config.toml
experts_per_token = 1
d_shared_expert = 0
moe_layers = [2, 3, 4, 5, 6, 7, 8, 9, 10, 11, 12]
normalize_top_k = false
routed_scale = 5.22
balance_loss = 0.00396
init_std_router = 0.0166
norm = "rmsnorm"
norm_eps = 1e-06
lr = 0.0018
train_tokens = 438900000
steps = 6698
dataset = "wikipedia_en"
Below are experts of layer 9 (counted from 0) of a mixture-of-experts language model. Rows are named router (the router's row for the expert), gate (a neuron's input weights, with its number), up (a neuron's input weights, with its number) and show model dimensions 0-255. Each number is 128 + 24 x the weight over its row's rms, rounded and kept within 0 to 255. Numbers have three digits each.
Before each expert's rows: a language model's description of what the expert responds to; "comes after" lists some tokens at least twice as common just before its tokens as in all text. This comes from a sample of Wikipedia text that the model never trained on. Tokens count by the router's weight.

# expert 6
It responds to: Commas, conjunctions, auxiliaries, relatives and pronouns linking clauses in narrative prose, such as has, would, which, but, who.
comes after: ",", "s", " which", " it", " that", " he"
router:121075126120141090106153165135102131148120110120110174160159144151094113130095085115162160119106109119101120109142125134106155171133159138127091175116162089130164121121140116141171096137131154151100157137190119130108135131127129147150139154144144072146089118133118153151122130086136109118126131106092124120114115117105110160113161121113136138099127141141081102134108112128164118114112108124141121127145144124170160156140144084082146104129119128139143126136124162113121105111153123119119154100099134068128119100137114133110093117108181125150086101158126117118167100101097158088163075100120084089103163095140148131121139156187090110094113128113110108124169123140126167157162139125133158149103124154113119145146102132152112173152107165116091115115167128152125127113073131
gate2:178144105116124116139110115141071136165104103144115130120132129148163156148111127106128120126160088108125137135081150081140096101137134181128118114125160104062109162128125132146110148148112125162172125081124157129136151080126109151153165127111170150121176095161144121127139107163113185161109107143150173116098123103160116147109138090130125111136113097129122165143149149134128149168145145114130147126161100107152144134151143142089119125166122135072114147122126114144153157108134177115159119136100149146155129149078153133095128121124153173120115147137112130096166159128159167147137153141160165133120121128119124116145160170158155133160134115143137109107150133125127105066149090163134168091119133124133155157159168122133127106132097101124136155092126124099127125165084100
up2:142096145111129124108120149165135104110147144119125162116083178107156097131149123109142135086134133107094125128126108145155099115098116113150160141121131154134120135140110182133113130098121134104152094105134111141120142131151121124154128160131126127110103111123124166154130123135136156088133171159146146109141120116123147151110141133136124133117120116103150139131122111089145102140160124162142116126109144121119119149077077162150137142133192109091126146135108075140109123105122110095123180135128131164121117106099122178107135081105114083113111115105104092161137139145154149094156133098190171161089128130090105164104072087109118127107128117104123141112109150138087159125155138115103096104138102136083158170130124131096109142192096141140127069162136137142113093069165091

# expert 4
It responds to: Newlines, list dashes and dash cells in markdown table separator rows like |---|, plus Born and medalist at line starts.
comes after: "-", "|", ")", "=", " Cha", " Ha"
router:091128119097121140126125160105134056137094110156123104121101185145136141137144145157145143113107149116122145110160155151149106115128088099152146108103129142105100121189126161151161137127109155099111085152116169167111145143175138079148174126119107157104125130130135112126137128150181107125121147155131142138143128125110117131100116096119139119154134121151109179156125121095133101145131112151137144132153116125086074178116060133105134138104143121121129119139131134132102143116148102112141120066104086172137140136132116154089101136147125147109115117110108189173126121097116129165111141134122148147135151123108152173164187099133095143166180121150125147139100105158125118143125100150134134160129099135122110137109117117123140107131074107127122127140069110097106121095149083
gate10:086145139131126108136112158118079174155133150119138147130116166132106128144126131122128095123139108172124143128125175191160108134143170114143125167138099141173148106170165126170109136140106104125083142114115123099096134103074102123134099079130129118138111126156167160129115164129142142140139090117128111088149132122136105091123133159119133137095114132117147161138151107137101174113106158144153101156143161127133100116138166087118118156097139098102124109121088138149149134157086133104128118127156155110150157150096133100123100115149133112145135151126104078102112129138117137123155117135129097149131119079155132055113121111166089086105116144116120173155115120112068095113154081116106131105132114088098174125166096148154148119148100114091143159137141123120102113166133142
up10:127107099137114157117166152114115093124086099126153122121137114137101101113094149146169128150109121098118154108096082086123145123125108122167160104140145114088144132115081126129147109118131115129121117106155088135149096134085098152154141175090131122092077125136090161141087154088130141111122133132112130167108176129168088133187108125105106099126097154127117121132119116132129122123185110117106110119130089153132165120100143127101151108157126129105130142117101172105151162129155096137164121118105089177156152123134117162159143086134131154105124123121135157120173159149144101098111154105129150159126088122132127143124131120126207126112114143073126124100169155151126138149154177106112145146151102109162092151077132140112145146105139131156125118123111124141106156163139156

# expert 1
It responds to: Words and digits in track listings, election and sports tables, such as vocals, guitar, Votes, track numbers, and plural -s in compositions.
comes after: " |", ";", " R", " on", " $", " –"
router:119166129119164164116119100108143080130132091111137139162095105134172144136146151148100156122168116087134135096144139122140108183141133113118174125122097162167140133148130146076141108116168132138135160106103131117100171172140118152086122087100092156134122119142146103171149066135138131109139108109178128117101108125120126125064108099121175162150120122094116171094117148166120127132109142170118110139119098165113102137074126136141129112148155127136117172093116139129123118149130105141139140179137136136066132105135099161110124107132138074124148144152141106075133110134132101118138161140158144146138167155094189134125084126151160120141122130147157096136150102142140126116126108126170127144112139140140142125094107127111113122149135094124138155129137119074086118129158139
gate10:154132143103112107114158119124134112128151146124123108172131127163101092137078116131098124108130163077103108153128137121096152126087151150130118159129121127161097149133152149113135059100126118113119156078152116162122136120111101149156133154146142098079124152110147159120148112116200125106168098128122093112103127119121130146125146147105105123101134139131127118123115126126161110155130163121117191121108109083166165099151134148110120138099102087168122137130102099128130139152120131138138152126098137154161151112155109103092101139157143077137120153124107144132091088127130134103136094156153142126131121126164143132075109119174114106142137089092132185080133121093091138134154146143126080122091098150107141124129189117131108127132172142096161093141178137151163126150138130
up10:108088122120108134156121135136142138133131122159151104127139074130109132159123139120110082102124171132166126114170131146084138139098188133084107144125138179119173141107126140137115122154090114135110132094096137102118139130115129069085128114128137098125108122096160102105169127164135120125129146106114137117143155127132140087132151110122143094088152143139103156131123126132170138134146132130151106099118132139140132149148159105110097096116184129099112099163115114094187147109145125126130082145128137143156115185172121116145150188097153145113165148142086148094128118124122148096124167135130102111152132147105147145118181127134096131146150114119159094138154099160126095162116101121125096128110150079152118142113121088160107100113155125141105167112155141137163167126115199